Experts of a small language model.
Size: 11 layers, width 384, vocabulary 11272, 109M parameters.
Experts: 64 SwiGLU neurons an expert, a sigmoid router.
Training: a variant of Adam for the experts, 709M tokens, 5412 steps.
Below are experts of layer 2 (counted from 0) of a mixture-of-experts language model. Rows are named router (the router's row for the expert), gate (a neuron's input weights, with its number), up (a neuron's input weights, with its number), down (a neuron's output weights, with its number) and show model dimensions 0-95. Each number is 500 + 50 x the weight over its row's rms, rounded and kept within 0 to 999. Numbers have three digits each.
After each expert's rows: "gets" lists some tokens that make up at least twice as much of what it gets as of all text. This comes from a sample of Wikipedia text that the model never trained on. Tokens count by the router's weight.

# expert 92
router:472445476443572547423430509481488545501531515454568518541419514464458474534504496356474512485459504511473473408517515469459580498544511428536548455412469453453505533550612374552434505483460457545548415525565448486576478426505579514534472475489467453454588416516483533503462538555502460461
gate0:562468438625516479422474459538503374477501452542551470546424554385555492493496536469420510526511531472463472537433498452439456559555511438474542508376595451443540530551509498450507477555542440422498536400547535518475477480452497545573451514405545438551451524534519421557514471544597480533
up0:570542548579438471473505435454536389468477436484502523503503513483562566566490566539523433554524496527448526456525498465502533469482514453480606448468464512611488515585388429604538427569461550507440537500565462415437506431409459496560475568560460530430444537470494482456514487523453490438
down0:554553405410427446496546536536469589509606488481558472554467570484555452466557537573532514528506477513462513523481571584460527502513473496527509483549438478549438470454395506528495489487553513376370647426539449590441506516446458575553461550451546575520467461486489476473602525590481471577
gate1:481592439506478470508497529426504600404497567529563534540551509566407434409540504516535499540494534430548524457432471465475509481460558591453506609439555528629489567526490465456528520502535493477535418486477593496532533412429478569429586584554505598469435465525519512437456591517533584541
up1:396467608455559475478427435624452377574490551519507478427541440511547492479406549522477514395468476581519594528550524545477557405486498497512471515492443461462481421503494537526556435472468431535471476446428498513492475499494598488515491495471541514559457490511528551576544478529391452474
down1:441509453542545530478483478520493586513547533440485565508501497560487518472432516510513546498415527463519347439533627454550534456541470550503419464566434547470500420482532533527434552440504363488444513480455529625570594455476426474487598485399453451452453639514527485507505422425477553496
gets: " in", " =", " \"", ")", " p", " 0"

# expert 3
router:516365430521503507485476431476491468564520522493562524558447485487489484418616519410449445541497493568520375589469489531489416515543539490400457494533564499536435540482575471504433565500414506510557510528527588496530467480472452453403539559480525421450549472624529496459592566498466439512
gate0:542549597468491541558430540398408499523487500516483474468553419509480540396537608515528482529514536404428494457451563500423527496524508498577532519453495493522512472511440486533584457521577596539507474509593517525559523422493577556511532493510532572476463543440401570558396544536536476499
up0:594513516552539478406515580666462505411480512497525461534483381534497559578545502475547509586517485449525617448555481537520520493459500474540561537482553473399511504490451460497494470548523504502545470530532427594519505496410500557506482440517465574540486506394410548462432428470472494464
down0:462493460554445483368505508582461495447508551437494600480533560470546555514567471433566511548497501498524464524509547445426571493452509442509547491449532334462440486435456483411491525517477508574531440629401383604504540570517492533488505448431487527541486405476550657436412430489463472555
gate1:515466611518461457500536472549476497527433499500510564495486537446518515421519457483471553520461483476532316529537511545491506478492438522535443409500509533623513431537477503505472509486463540647479541419493621445477422472470603485490439542560584486467529404482540535508565408526463486564
up1:459551438497541538534437542463467451480553488520478459513502488605503482551461556521539480482551462443463616496466497505460510496510545496469554538500466443407484542455513486528580487529497439420502468542522408544491566477522413549548583474478446521528457610514432443459387606524565507410
down1:530543520553572490448472518464544420473463496461476433528422407441467539539479548485505459531481477447504518438482488528471455464452545608507513534482491495599591456438539495577472439599460467475498514426524483460469574549445576597504575530447631648507500550472418493439496497515484537542
gets: ".", "-", " and", "|", ").", "″"

# expert 68
router:483573487488576577486524451485444443502496499498457484511459493499419565380462532410425533501567485471392416411531452496530583555520599506474445435488501470504632529510412511541476463478474492473538381529561586485526565410514533455421521484451438416510567513586388628421470410485532497449
gate0:462518568487543551497463477542451477530483528580579568482444556474497522431469501561485545526503466567477513499396510512426420440543433520651386489465530500515473379469556508522495400489473577481479554483484528442531496447592522489491465519530464592532466458503515404476557577463429478513
up0:486479506596468527509547545554502504407490478504516496452429504507516541423510533506610482511491463451568551460493472572501492509476581427505474487453516523462495461402555559565579453616507467511520554474456474444509558597422504475581451502528461532555479475453545475475516457558502483505
down0:556439469519526369511528474501526474524586563507579585445485547465489493505441533515516489528435452536452520453538474491539377373419572580521556619615495534493497497490530569515520574530487454547522629430508387510525456530458469509525459549497494537515421522479521413567562442515478522457
gate1:501537569488525453522510486481566550396487463483644516604468561508466523480472517407491538522533514538497422512528500458475507468403561539450452544557470444534474529443628551445521533479466521548599541534415405531496495599512470507505437560520520456563454544425491533484482537523486463496
up1:466484469494601503447539517434515584455515576452546507586513456444434547531487481438584536557436505509470319505487481519474593525479523517492426522495342508619452523520543528458503490454523554548595474553463467521481472541470458494501418482497543527512485563394453470509486494491563471455
down1:534464479506450450528518442460464481487501578470481596463516457533596536501467571558496529521490483482546578419425445547568450477459489612502498589504544494464538539427458475434571540516560462470431661456473506527485511516445479513485426612545472554390372567491479466498626423549522505448
gets: " |", ";", " to", " of", "\n ", ");"

# expert 124
router:508540476508577523559503354504382420581446494480476484532438503507436449379464573445433529486531496478407455411554473602513474529555555466476473419393558486537597495572486497567485448506462491502502466515505509427492504382518503461451545500467450466473492437560476559395488460561541510471
gate0:489451506455541477532511537442487528343488424514562501456416483494558549464509481441472529611523493544559455542484534465496526473559481504521530508448517423537471546488513538495440490469531476574531531503543483597525464470497496491519502452454593481563491541496554549539468524496494484492
up0:475512551474470476491580536463550505470478471520498529507542567430619445481492524379527494544508464581540404491509423501524494566529457472553491520513537521505473489455528606457592490538457493613578582513421447533496576483387529548493501479573481568496450539442477496468430527502488492510
down0:560577448544360508542563537565562509504457616556503552532570496479595476413482476495583505565508493461527503458506404501556520448487510539493505476489486525457483479424532478464511590575480540508498520519502462492454518549436491534541519574472540515433414400516480433526550531504478457475
gate1:533489542402480571530472510544448520383490516574493450460559414529583491419499537564430519602495515466589390530451508495464463485512507551462417504502525481471490553557586530475445494528451604449559424460549495484487465445454543486509452500526518474455530404522508552563439550533456478432
up1:498573493570386522511481555504493559533484471469480517516439474347511533340487491412543514489521444535478505478511469463535470469472554507503486495547568518439514515506465383505544479479510477459510508482507367495484469461492579572481516534398486445577485440556486462483536510530481479455
down1:533536537570514493528433457538549489493567475510521472563523512451540539478391537443536540398549490527396502484439492495505478430427462461524531419537517578613465438463511582527522523544430482436489462464479478596488574550549502570461398464455535510591457395546426383489509489580509462479
gets: " |", "|", ")", ";", " or", " times"

# expert 22
router:475477483446601542531372446435456554403542495424541431451461483479498542471543543442524554509468488468481516463496580432456538428486584471420509588478513466402476545479542450638459429514464477486551451545569506457498399444549470442442435511507542510483518414522418524467434576482510413505
gate0:455496536555476567534483491494504534498534480468447470463551587540474550542481587470510519532464455598469476448391463479466463523513601466471511558483546554609477525555513497471551530482603470602416428591471482571509489460541501457527530571491491545513516524549480472478456591496495477598
up0:504453560658490562506524470516521527488537479473459520445506482513501468531381505550513506532484483431488623478494527465515471455545446568518487524563412598505425479478390524530437517512492398610389550446425459502404572498468516529486503486494522420489516542485511558481489490418495543437
down0:515541520540571499546506486520495473500516510540534505445522444555467431516460484497653601529480472479462530573515573526497469482499438501460542387521491467479419452406457514498447547505400410571515568509503511525456439554431462555531542505488468485597516440514564569514543511554438517460
gate1:488415443548569524578499517476463412618540452435548556575525421487468560494468545509532484456552479609474515464577476482422557509525464499506465419576551341544491394463443499473502447529448443503490507479443483501530455449423601517401492481456466539445463514448424568461391501516468408480
up1:437477496487495486438424479560405544473452606449502500435472517455475554502480549413437514568568477509486460423533527469537573483451537541521549449397538450579534469505513513439383400429516460479611503470551490458528475402496548444464427497493557473475515481552548559490548434492462489542
down1:500433524467552469445473503645433479394496550416494572513585559449480564546550553438380596458532574527558586450472529437380578439502478594483499481460490484473502478430500463465483518530522471498475465560521385541539493434578479487513336465516542478455482513544554458465475524504552436519
gets: " a", " the", "-", ",", " A", " at"

# expert 40
router:550526537438496536515461481502535481479538575529575514518451453520514422433536609488480439516551506580484441450576486495425534551501537517514450523485523451556563627448583495533469424517424529459464351492599502422644470397474510491463554488498524482497532487543428505559516559509488516505
gate0:457490453370433437498501514517525532488446525491475434491516506548478501459532528437455473524537515465473438465464453552518460432564533518573533505520618518495484486419519448401438511639449519557530523464484495501494449454413496430532507546506444526413503529416547480521497572533407480450
up0:508455494559578459464513506525403453548575466514566528525528529496495552556488420578502524494511488499527530566570407440448577537522510455494516473442477454492461386502439512562602491417527468472601510494488497570506548626527446560547487510529514510589442460532527475434503455503540448532
down0:471479427478466458525466513510523482594505459576480514451531476501536481380514559489405496454474556497456434442488475578528559464514455530522514481497559507522504455416512450459458462530396535512504550465485442466415460462502519490552520548431522484459454521488527446523505515575500459480
gate1:401507505440529522448410425544479449521551528545482477514442491486493501501564484458405550469549509475498413477548495455455442596592484560490409529426540498626472503605539517420490502419495443567464479474586553516570448575506431542545413525446509615511407440472602528484602466492521502476
up1:494514526482494539581513475532454466548524507520493433535480481371476515485534560476437506596512500486538405469359457479511495605592462525508543540500565513490478487465525533475581522386438438511533540389560520543571529496401465523527489573458495570358474503559617485479525474506437477469
down1:433497515453478478512474524457526507555473485483530478502501459466531569494532467507446488512527507524527401537540459438493422585517446508451470403425505537489368540572483532480541445457478393479467517478484560444411566527507410536512500584464570508498443537457578441497363552494527524423
gets: ",", " the", " The", "The", "),", " his"

# expert 6
router:505498518395546634532464421458444505498549589456508353508452537492449533473587575386492501499598453551474549398548490485522585493576513558411556528491525441408502563457518422543445496504484489478579475548545454525491430509548468440436572475508487507466455437556494473399567409531526454475
gate0:487487477491516515414467580460555489548535496499548509467435532559490510526598508417479494425398513555423490595599506578485519527536529557527431618521489460486442474526458537517551468535524449540475450578573506459546499531474547588536537531511523488480482513431439532525486521487529502441
up0:421479530462496413488456526455520556437576545498528509530482468533511523599501492499510628555476601480476556479548489567533485459440477538575442541503503474531509467452482526502590520510497475503498481479430472431496514506482496567512584508444482530510468618479471510407478475546485534461
down0:492528498531486466516466504533558460433553513495473493547563449439564534509482486581557488597440539428509513440481571546437511437473428511491455487459604505539523549429506397542506672505566441527532520463467522483522488652549555455445475361462399498458537456546430531496527472545504540486
gate1:407509469513477465478523532453578486518509537578505617488429510549503543531546553408542522553513438478470459537532480451498509544529477553495432532423574435594441481468487522511509573582469486502520430528581526394550495526465479563550539550460499410481494485554482489396515505543531476509
up1:541554513490521395586361543532450435499590552561520485478516487494477442482524501364520535563571322485444574481552518549500457501555513530535525469448511502585455463519441502439531414538415406397513554430494488568495410501576401506458456481504509457506417458369477457532570495514492517462
down1:457558467489562500534441568519393438482608499551482480548474516399450498550469534487550487505529478466483555510475597540467536497488501559480499484458440508451449360527455501508521432599476458458482486538385527534434530515579484557453449526561487528494409479410440446591514413498482630459
gets: " of", " ", "ing", "ed", " with", " by"

# expert 33
router:473524507466513558483303482429446572374546531490526470497398453481441516480571546401583507510476497534517516472529497448489542463531621485434518476456479479450547518543562444673489507539498500494526444494547476426529458501545499406444367524539480456441590439486447532461442540546575482450
gate0:470566594565453441436435572549453408446487545561441528487493505440494404422531464618443537482410463462555471486465586487495475573653564555535449492506508478409476465584489459548532471509458489499504488477511437509498448467447466553529491475540548464395516534514534534497516554451509610534
up0:520509496516534528608502484462477544513516424494384428528487478523456545570518544477506467542498445478492421430540493521508520454444456505530578444497571448600508538467550590505387519482504522500579567599589489473496541467445544493475472534420448490532481498533492492537477499522469411538
down0:464469550604450460490385430449484548458511527496511482469511453501546513454457502551613514481526517472386518447484497527565537480432522561469503487442519531529529514509488521451502519431555408525508569493494530479435434497599502428497493540588598569388603482416444550493513490480454523521
gate1:479521407523509515503453457404465447439581561482558499529422546415385463495472534515537617512481427511570469447482498553540477560436522391535572486565488505486543582530595537573423438436550402533553401487584481478506460437570521477501499494436548419567569532453455544500406496570544481445
up1:472457511477522531537567443495491508494527457445496537553579549545544556445428523576519473435507495492483515486479577479490489446411444554468522549535499555521487443460459549495492511532510610535463505547438493545514501426548464509534539493605484537396431506558543487496530517477425568497
down1:485415496570538456439433523489460467503581460582527453489474496572540408489519488515559517438446449617595462488488570506583509510553590538471486468512531547473521412514532450423575439465403418504513474587358496486432456514489517561531506468477488442546534452478404577422567527489491571491
gets: " |", "th", " A", "y", "–", "le"

# expert 54
router:557429457553526507525505461496439469530515526412609530510456461475481495469629537453440442428517493584520506546423488527409484560494527463487489574533508426534558537472498460574441525619437501595472453520556511604635490443447519501453504490568483505471568440576560499459468585550468428538
gate0:545557499572455527498447493431488448532492433557489409587486471452456479524506550462460516623480555451443454504471497486507483565589487373464513532521462536584579467465626458661510564491591526515523456468504471483554449476476518559531551484411521462466443600536486514473457505501531500348
up0:571497490523462546444538473441579462572547414553494519441439489530443405452490476557620483523554558387541565511483511453518459478374474445525443477493525497433413486497521543517586484416667514515482538661424499441509515613538417569526559515513515529474454559470464437475505582481571588438
down0:419409462455541549532534476399516500599531498559459520495464472507476444577589526496515516523524498498560464535471559568457578509478476531491532428461490497429510529486531402489548518449527422535511575544546479405539529485557498548511506509446475486471512554503502495505497458503518442469
gate1:576503497478471495491529485491522483593449517526498665519524551418483511350550472460506521484534517447538282568555488537518519479541498419530447403517542493624456452515534560515465501436407494582492502456502577318468461493526596403476465570429511402479505476580561517510611487518475486472
up1:508483454528519547495592439531545507540528530469573570592545487444518470409574458507506385488472504499548432456480429548582419424572462426480490456496597543598518417508549495484493575436458625497590478580476532453518515499555521489478495507522507484472572402563565471464524487518451563541
down1:463427519467433550500452476505433510537552454455521468479485540541493462503566461544518590476491511575535469536558630497387537526524559454437469504455494555420410515435490543442475528472510566522505512486425528569503476553583475438502448423549594484514575501588527567543458507439535466554
gets: ".", "–", "18", " R", "W", "/"

# expert 109
router:506494488481552625432473515500482495465523497554560440590475564528442495550580546500526452477547440574458551453533585515496547560483546490491457535462481513548528475460479445580548515512421466581525373580535477504507470451490503524481483545549546472396401452503409560456468513544509414507
gate0:480524466475510524457454481505463448504434497467518515462467450439522488425464537490473525510568516465501365453597469536482558574496510512447542457455474536540545596422515496478447512554472476527606407512486527567515477500431482486512454437397552563583474551466495457590523467522488511413
up0:437494504515551603457535478602510501498485508484421523535480480490463518491508498503546479413361391411536513479511476523506472452469523537466521471453548529501564529532472489471527450484502525554535449474445540516446569434467501439556476490507498481528587510466331516434493421448525582455
down0:498495410554557552460556489511466473488505551598476582503504451529576465452578489499537422452412416495475553500536515492478511497476559448525481475421501508489496477531511474417588528463425328456462410474460491531509485498483530489536544514447454496442446440509479446457497573462502463505
gate1:461495480472501511484576552455546551554540521531447563596548594518539494503526578464575548493500540585497559558558413485519466578535466478566468582482484465573457514505466500378586509537538452495509507489444507583474509598538512525509505465480558473472438462459483458508502498501505516551
up1:527546601531488549540545485583474537440426545391435526465470544483488499414503456569535515566608535463560494515439513389511393480470517515458459476538498524472472495437420542526449471327622501614613580449513482439501531545528505507395519511461456469470610509603530540473499491396484511598
down1:630520354358522606496444628427476520505468493507508482495533502542457538427562579507471425453460508480537483547499457571408456540403458405533419602498466533529450471540450512522500413509468549517508482574399505463489474461542432442455482424629477512531507484504390510520563490442522463509
gets: "\n", " (", " 3", "′", " 2", "\n "

# expert 43
router:478550521479517558511374391437491519502526481457518456492414552451469476489565497427517488522500430499446511417493592492452547480493627499455463521451462443465543508530494415641477466538433433496503441502551487465535440432539495452465380480566481423460553404520465459453465465459577515470
gate0:435537553506561594426370514528429512556579496529428528518442446439443509455516555366475526415540600486512465562428413537447515555550568535537522462508554422491496562492496438555462470476498511442385454567560531467583458560492520531492500538484520606508440538514507501508561450492590406479
up0:525462413490481519567509524504485449571424480583454498505373487516499606454548475438573463461621525426456458574550503407479454587582473437533502476433615447494517525560510518457452438494535592456463490539509477445564528481545501469556498469459512550508547498451429469499558442486413463497
down0:478540473497497522509521611447417413549513507496531476558469515446455545505451533550555502429556500526501437589441464520505549619516419573511436526448518517452549536480580543430491461547453556525487395508544456549475559466545602483439504470463484494489535505464480501564510490522466399435
gate1:475495411529543538457432498421497467451506589526555473558456504560529507471455570477423496535552403472530480476493423497438542563572515406492592507434575400477512504480572594468514479556585519441506377513613492401545489472397460524526483505494456508483409491524485523491534565551472448485
up1:464472518566529504538479591480528518446517451479455507419581450598523445521532469510406523583466524560441525504504512545467474542419455482532371515573411564462564542415476472547526423503431450458421528471451480485416517497580483449465466488617563501435497503469529534547497532564514505442
down1:531446479533568487513476540470570431472557449543490516476541497647509401502509470495453483453563429565505499507512547476354499464390544512461368528567463525511469439497426522533611465466498445484470516552454459550458470446538473496522482507589475416482474450496574464473546559486503437547
gets: " |", "'s", "s", " of", "ity", "ions"

# expert 10
router:385481485506522495502458519447507397459502505554516519484437499414467469540441503441510503496525622503405494554539495553420597551619583505499542573465492538477464451530464507562509388559382457495492419593536463456577547566515580537443496506536450469422510542526361533473457466577585413404
gate0:544468473505490528554483421452523433511496489588441510394472524554438438548588525426469456544505510498437562562513419446430504498506367460489471587504539465525475515498479529525534433443541464498470430540570466418549528524595527537538483564434460441498468486590440503490560563552544486443
up0:520471417478529555469515467549448594408518495485589446545442407503537532472491521535479468541562461503548381439527568528499504543514501498484528402484535438553492557475546464511425572494500512533548463499483482567459465468502431400473443506531487538508478507461586552544509549474475467607
down0:539564486532515475521480440504581471534515469435456506380517456491450439422501520541504519461557454511505460581582507466385453521395495453527539462488475528536490446475467543441514439576509450480521506501579474454580571540508499545476441621462575495433489522562513576562481510531564551511
gate1:462528497434562505467588573432489461557576440525501636490602538552466436529463575580553494466489597556483463571513571467409514623426488464511484483547424485467520604439522565481539504516468528569419441533545490471540592541599440542535513556468558435465465580437496459507503427554560483506
up1:442509535596472497456462486518518506489457518487495513592512525424564507457543452488461582550457488469482499522464485527625489417667483499557619534384489497592512471540564478431597484463526524486440561438489622480447408459449496425546570495535559567471465454469531505481526473508536619518
down1:544442521435504531437470490522428522538499468570516535514507417462525502485441525405528405575585522578480599392545469511507496485555543495451488550567508539558479487471540382430509448489510470512535525592522533432477536517566511544486476531452472430501601387528544495502534546538491529490
gets: "===", " and", "In", " as", " Born", " In"

# expert 28
router:513475446423525442503428458467474553519512584558539480500438449468401537469551593383454501557537477493474451472507457514445581451637533537465511441424504380623445510481563469545436407581481509538495464557580519519553417495577505451482444520444488470424482440556478478432526507515583500571
gate0:405500397504585553397453392470414507419455526448563605495482472457424520534481507476471567501588479528517447424451539456398450583556470493456473499529541454448496593490539496477581463572472526483608475439551551554542556571517534472448454540498467517503418458431507512514577500576537442526
up0:468551594579490521521515444553512487663503551584486469555487534491468411592490488493560502491472486484457457465488572466480543445562605535496523513448475518497537440454476490519509526510429472620415457484593520457512546452490529559496531508537631525498470552607507547483419465504516490612
down0:480450541526449494551534515505440431655493592542574499526447499569502449558436504535538486499512451499444437561567607463502482474516539578471429502372522482524454521513456455496441480488454500530475565477588502506620471540554481497602508510585584535449533546542418561556406504508562512614
gate1:454456476553425455467442470588465536586437482462376549484537568450420441532490524488527462443466477469571472601469465519502456518527550469515560520508512424527436490508456462421520460473502515480524564359491483442497477488513535444432500599521412448397475471543594469573501524574482550485
up1:538426527530399427461500531603439531575428581511472573538570569442452481630516514467482493472517490459588541520509484539517551555576453510487556507491496451504445490423452425440486547461495598581500560377470513468482447524503543457485531558521459464404459491574562436514466475490481592521
down1:481519480512454541568485537505469455536519534540593487481504380497556469485525464440440434521545451456511587393507516520476498486519480467429400455474485534442473555438512383505471467543418497472416500571529503586518479458376463489508506377501567492512467421541496431464440617501540449446
gets: "s", "ing", "ed", "ers", "al", "es"

# expert 53
router:511348474489502554502468481548536519508501547496625513540455504440520475445605506438463428506485483579486510626493479473465422483522524430432514574470539423494466496393582462518443540564478533531554471562493488566542505475480420458443491496581486483464502468593551455414531570517493438564
gate0:461526517419494570503464530514473538440551508508530491482471547526503530407509557485408480495463443534456511484475493557511522501662494490514508411482516483517488480546538575486473435609344531409516518513518483528480483497392518593524504432486511564482479499369448476475449521546584483471
up0:546552517451470608470434508470577479542473594504354646525535536564533482439523459504519519413482527497544447570515488521545461492491491374514532439522464587516516473513503554461495508470517601540481567480548465451434484536478569510475407556583553547442527631453441491412475418473514516468
down0:481490541521578536570458484528633491476478487522364570441519435527512493539462500564563578565482607514556427506543391379601446477492502409512460496539528524516502554520550469341563407492591446569543541479498483450515505462501499525537453537545479454454437623517512496503511554506581512413
gate1:491477499559531501560548579554564472563389574583444486555509560506563431507492492542526503478537453442452550506528516469487478504454527428605432519482527548556496414441517519482591499450597550543458541501428514429483553485462553521517521520496498535411450546538525452416523313521508497566
up1:486503475443499478441394416430434537452609441423548528472525494517438554463497522455453489483467523569552393504502500525520571497574485602377535493555494476444501553554459463536447525578345475446525493540568511560520447489514469476494476482525475428529528462482491547567459625453521515437
down1:493526594412518539491533522531500517480482605506417478409475520569485541412532499584522563549480516421465465565550398549423504446487456505520471544500539555576549491591468585501504474564517480454495409484511488470508499507490551551487517556424471496499414462533510485559512474439506546467
gets: ".", "-", "–", "/", " &", ")."

# expert 122
router:459490482606489514447501460529454391406557518622532511454460414445406446529612455462499491551576462565511438440522541468475487520513536442459455535446482569495525562422485453556445433506469447467607410539590465445486464449512489507444496518495434488467439447578518511521513539538466423514
gate0:499495540441473501432555496496533401508525464615527567408454490518591585483550447426478571558440518506483447471512448511457583558496460427520395442538532513523546511500507482507459477466443546493411519519554513522577479529464455586508519548485515473493421570482495512538504485513431406583
up0:544389560546432403495525454478513429537519499571495445470430488487534439503508424391557559556441514562435515449565477627533499494471569454508452448437588511526533481470487604493556454499457430471429535475503491541441496536496486636534536485524499408507375470550513423542600504534496391544
down0:487488501489435406498475488491506537509504463513502558479506456500533457480498525382496545514478465471530555485511521466427514482492479541566554614439558436488485497549521550534600499498518415475533564448501544497580600483448550584450567550521497406563554487477525344522490552630533537512
gate1:409407431508470476474488471490499414554496409529584435492541545455484585515562531434505458515503527491480560460521507497451531502629494475446663485512506460527479457491478508521537449505532543479503538521475420553501472484449443441471547480497557442439364600421561497504509602528509479508
up1:450505520473467607492435468541465425495506484592634523522590536489533573437504441543526477464418520502528453484551514521476515405488456490509561450404468507510463491534505503535337419529529515433422508509463520426482447565505421401546484608536576592412531433433500440537457523440562508490
down1:508490486472421595469554456523388522492561553528462530574557566516488530409567583523420538439477520511499511506488461546488432405394528509470545451548474534510451491446545517479501523485559547410473435534451430483479452449482527489492602617510499495425602444469569480445464555552549592557
gets: " (", " was", " is", " were", "==", " he"

# expert 104
router:480536482515575524501466519444477456471458516496541464455441506504488486562456543467529497529583431530562469561479547486490497450578574493377529444417497457501493505584448451507426390547457446569557416516509495461466377461465512509443538478469473470548500474547455560466508612469593463525
gate0:506497493524482556587586421487507435575477495645495441462535578491492471564496548559441504498577539457502524481415497461508534574522422510475547588287467454586483530525462597449476476542507503515462486468491530565532469427552380402543580469542511527540475479531561477432518603473418498588
up0:475505508524524541518509450469500417588448524646463490507574474538524441576477491538538548494522504427549486508434454492553548526499436513493588526388522521552468470562413612427487467516543526520539530499482565488512484426560428462489546446612504522564509477475490490439517547427447545574
down0:427520494511520498444447603401590419471420557532442502520490476479573474526511445368573484571506482503552513601526460534596475444531488488473532529571485461499392465491476546434567451528539499462475562515474537626403465582540504540444510506455499459495594434491422597507530457488499546470
gate1:498442470419445488570584575529502549450571487513566497467421464566528529474530508542458505491389464512425483486595543458493489528488492468488462523500454520528519487482489510486470571512465643450471448574540480461534522514455443476534450532571497444461447492516534516526491484500446448511
up1:600458387496508571445611517506492535538502519572540451521491529505557617520579494552543488505416536490486455528632539470520492545451469477478552548375494571626471476531480530433453512501540587508448426492507535432505511495515492467525553437510453449501506466489498516443502538474394498548
down1:559435511394492504497539516498540530498516474451542463609438540506503631458620512568470561513500483536506555404568586463521495561411514414584507527437484583607581416511457510550386480477547500529526485519460499508493567466516507496562566436535415526595492546465440424425499410475409495537
gets: " and", " was", " is", " by", " as", " with"

# expert 17
router:481504468552519518557485401510427487514511516488583520540439511435503533505585607511504481479516515600420502511527500464451479516503505400486581516447540469489528461428444483587425438556459516509541499458543524514525501340405547450464492493507462551398498437694465527493512527528527402530
gate0:601527470534494481604560484406384471600479494465506460523535441469482514483412617465516552552494480418517461458444444469503358489573557602473527528457573465503539504554553497495495472549517433413528472465540436487624539502585504484480569551556544455441538364545521586606531547563486529443
up0:487400493467547420411438497533529434398466544494436476562433546552431496524484507553535517428522422482450449582498522505445484505438530513507468478539522486509419474522560514502529397563622445518435444512503517397493475469522474500529448562603610463488486496431444506527536424578632515515
down0:563508382443542460534532485540525599453542499454491502547466487565409459506526629464493487527494459470384467524500470576420472496615517484451492434471437469534489551520485520494449439526567506529502408526466382458432538488487456433526536644637597509559473443512537597485535537543498505475
gate1:485444495438475567460456474466457545452556465591497521484417510537434529507542447488559528451444438400482434516512532541416500475488439495503460486480522551583523501501536490472548515524504482568489455531529486619563495584468364518489495520441490455504496474436493524495481492551504416457
up1:393494638525539517510494440476439528526557593499557572537477494519511506522488523536461445501435541533564481488530475533544471504451472606457568508579506489535527517420490587463475501495451579525428479561572441479558425482455545523428550534487496466390528419499571542510505432431507558473
down1:414505568529469499524521430471447450512544506521577592578506527504588468399520478582471476472457466502457504534510521565455436443495505507503484552462620412569510548533494607544535581478495523570474593485515514433481532487491500446463463511460527531458592467478580418536545516536567517480
gets: ".", " \"", ",", " (", "/", "-"

# expert 91
router:495560506427549491545390489433501541481554551480560421495414517497393470450540505451494535524488550508497492502436529505444535413565510525526462498455479447397549567519516516598500530548417395527513471458556436471573530429440566445477434492500469477424534458505469486408434542479555440413
gate0:435507613513546541503490481507520479454482533527469516484452413442499455537560609438530503507398552554517565523491575488491528447546452497384447552512416493464472526484551454550544560510558483470475472586522517494524463507510456569404610511532486494476571489522493485446532586453519472455
up0:509531632527523453426496482477491533445579548528473517491474499502492479553559577458570463458409485568551535581478593527512530404490436498464486594560460504401500486462560437530561576463539503454507543607495486518473430442537520576437525500462549498482502551494473519509535569446534492407
down0:547534452454438473515518498557491471462480559484522473498525546462449584524543454552471465494585529468531578568520497473483459548486531496486521514540568378446478524482445519401442446503443618454432491522480451518526498546459421558499485509554507491550380512536615524426494409492400439510
gate1:488491575577489508581575526513515553604471569497424505496531564531525420611531537539546549572545496452510453469399508492533406608516468483481442481550481536534556527490408559610475634532461504555479492468532410445510536436539446504471609510552524396526484531561581466437495532525535502525
up1:464524527535477607474498527479532544492544526503427496530538571482441415575502467528535464560596498497406477477420574544548433564450466505530500468554502540528550494529442527555498593526523471464467437547483484403564507458490512490469636536471491476549477560457497357431527451432589614558
down1:426622443496538455436455514545505503405421457452332521512501443479448433493414533512489515488440502454453470492456519465485558446541449511495547440454484485432423551573558480513469451471596516532499523528607488433565429403543473515602504606488463512602516538442462497516543509522561540432
gets: " \"", " A", "z", "p", ")", "″"

# expert 82
router:569493439510473527481413421497536537466606612455652458530488493448484500470565498471541512476498556528496494479553525477528533495528520513450524612537495509404545535493577452576530483528435463459557414566573479482511475482521514535416428475514573452501526441523490485459509473492529494487
gate0:438496507444571536430448592553446423413479452485534434519474513507475504555465598531506540460492503554476516532454484494453556536480514463560476509476468452589483545529577551457394424565421459529451476474521465533544498553511438471601520516405517539514476491498483482436543472511517435459
up0:480554424503536603572457515402517510464510469446584536510452465435457528443503483531479427579489536535434393462496550431496579560496515507538430416494456517534564505519570534589561545550424475546492426522504480527502470500450558495500490454395461512395558488537515464567493515560539512468
down0:377474473598514509515459470399558407472476474476566489518431460485454502440506550486464516513519527599467467435455457483363571473495518537513530472500456461533565489515530486543527524522436508521486489554541493531491503474513557477435432485477491491447592518498475406609502484615553401529
gate1:571531562470467502508484440418535489546430511564398568502472554561396503456456505443495516467538468487516446508514488513510542539429494472460466478518448450553500580443444516532493459470487496537457446468470510387508543507566536438539478567529480469516469510611507589441493547511481443470
up1:414445348438472512630549600476486545333490530506530487484493513471462484521487532515477524617468522533437531527435476533485509441521472539438468501498428510426414617565541363496440492537580497491558539492475449522505502582567480514523523495466498477505503558531520493471502514441520495523
down1:491512472500408484616493564538508528555388541363548466516554540520526514520511400476486517570462531566525460527529518496459488430431453612440358395592390475466440554437471451434434475504529393519559486554506499584454458491550463535545511478543451477539458508501521529526568561459510539495
gets: ".", " (", " \"", " -", " –", " /"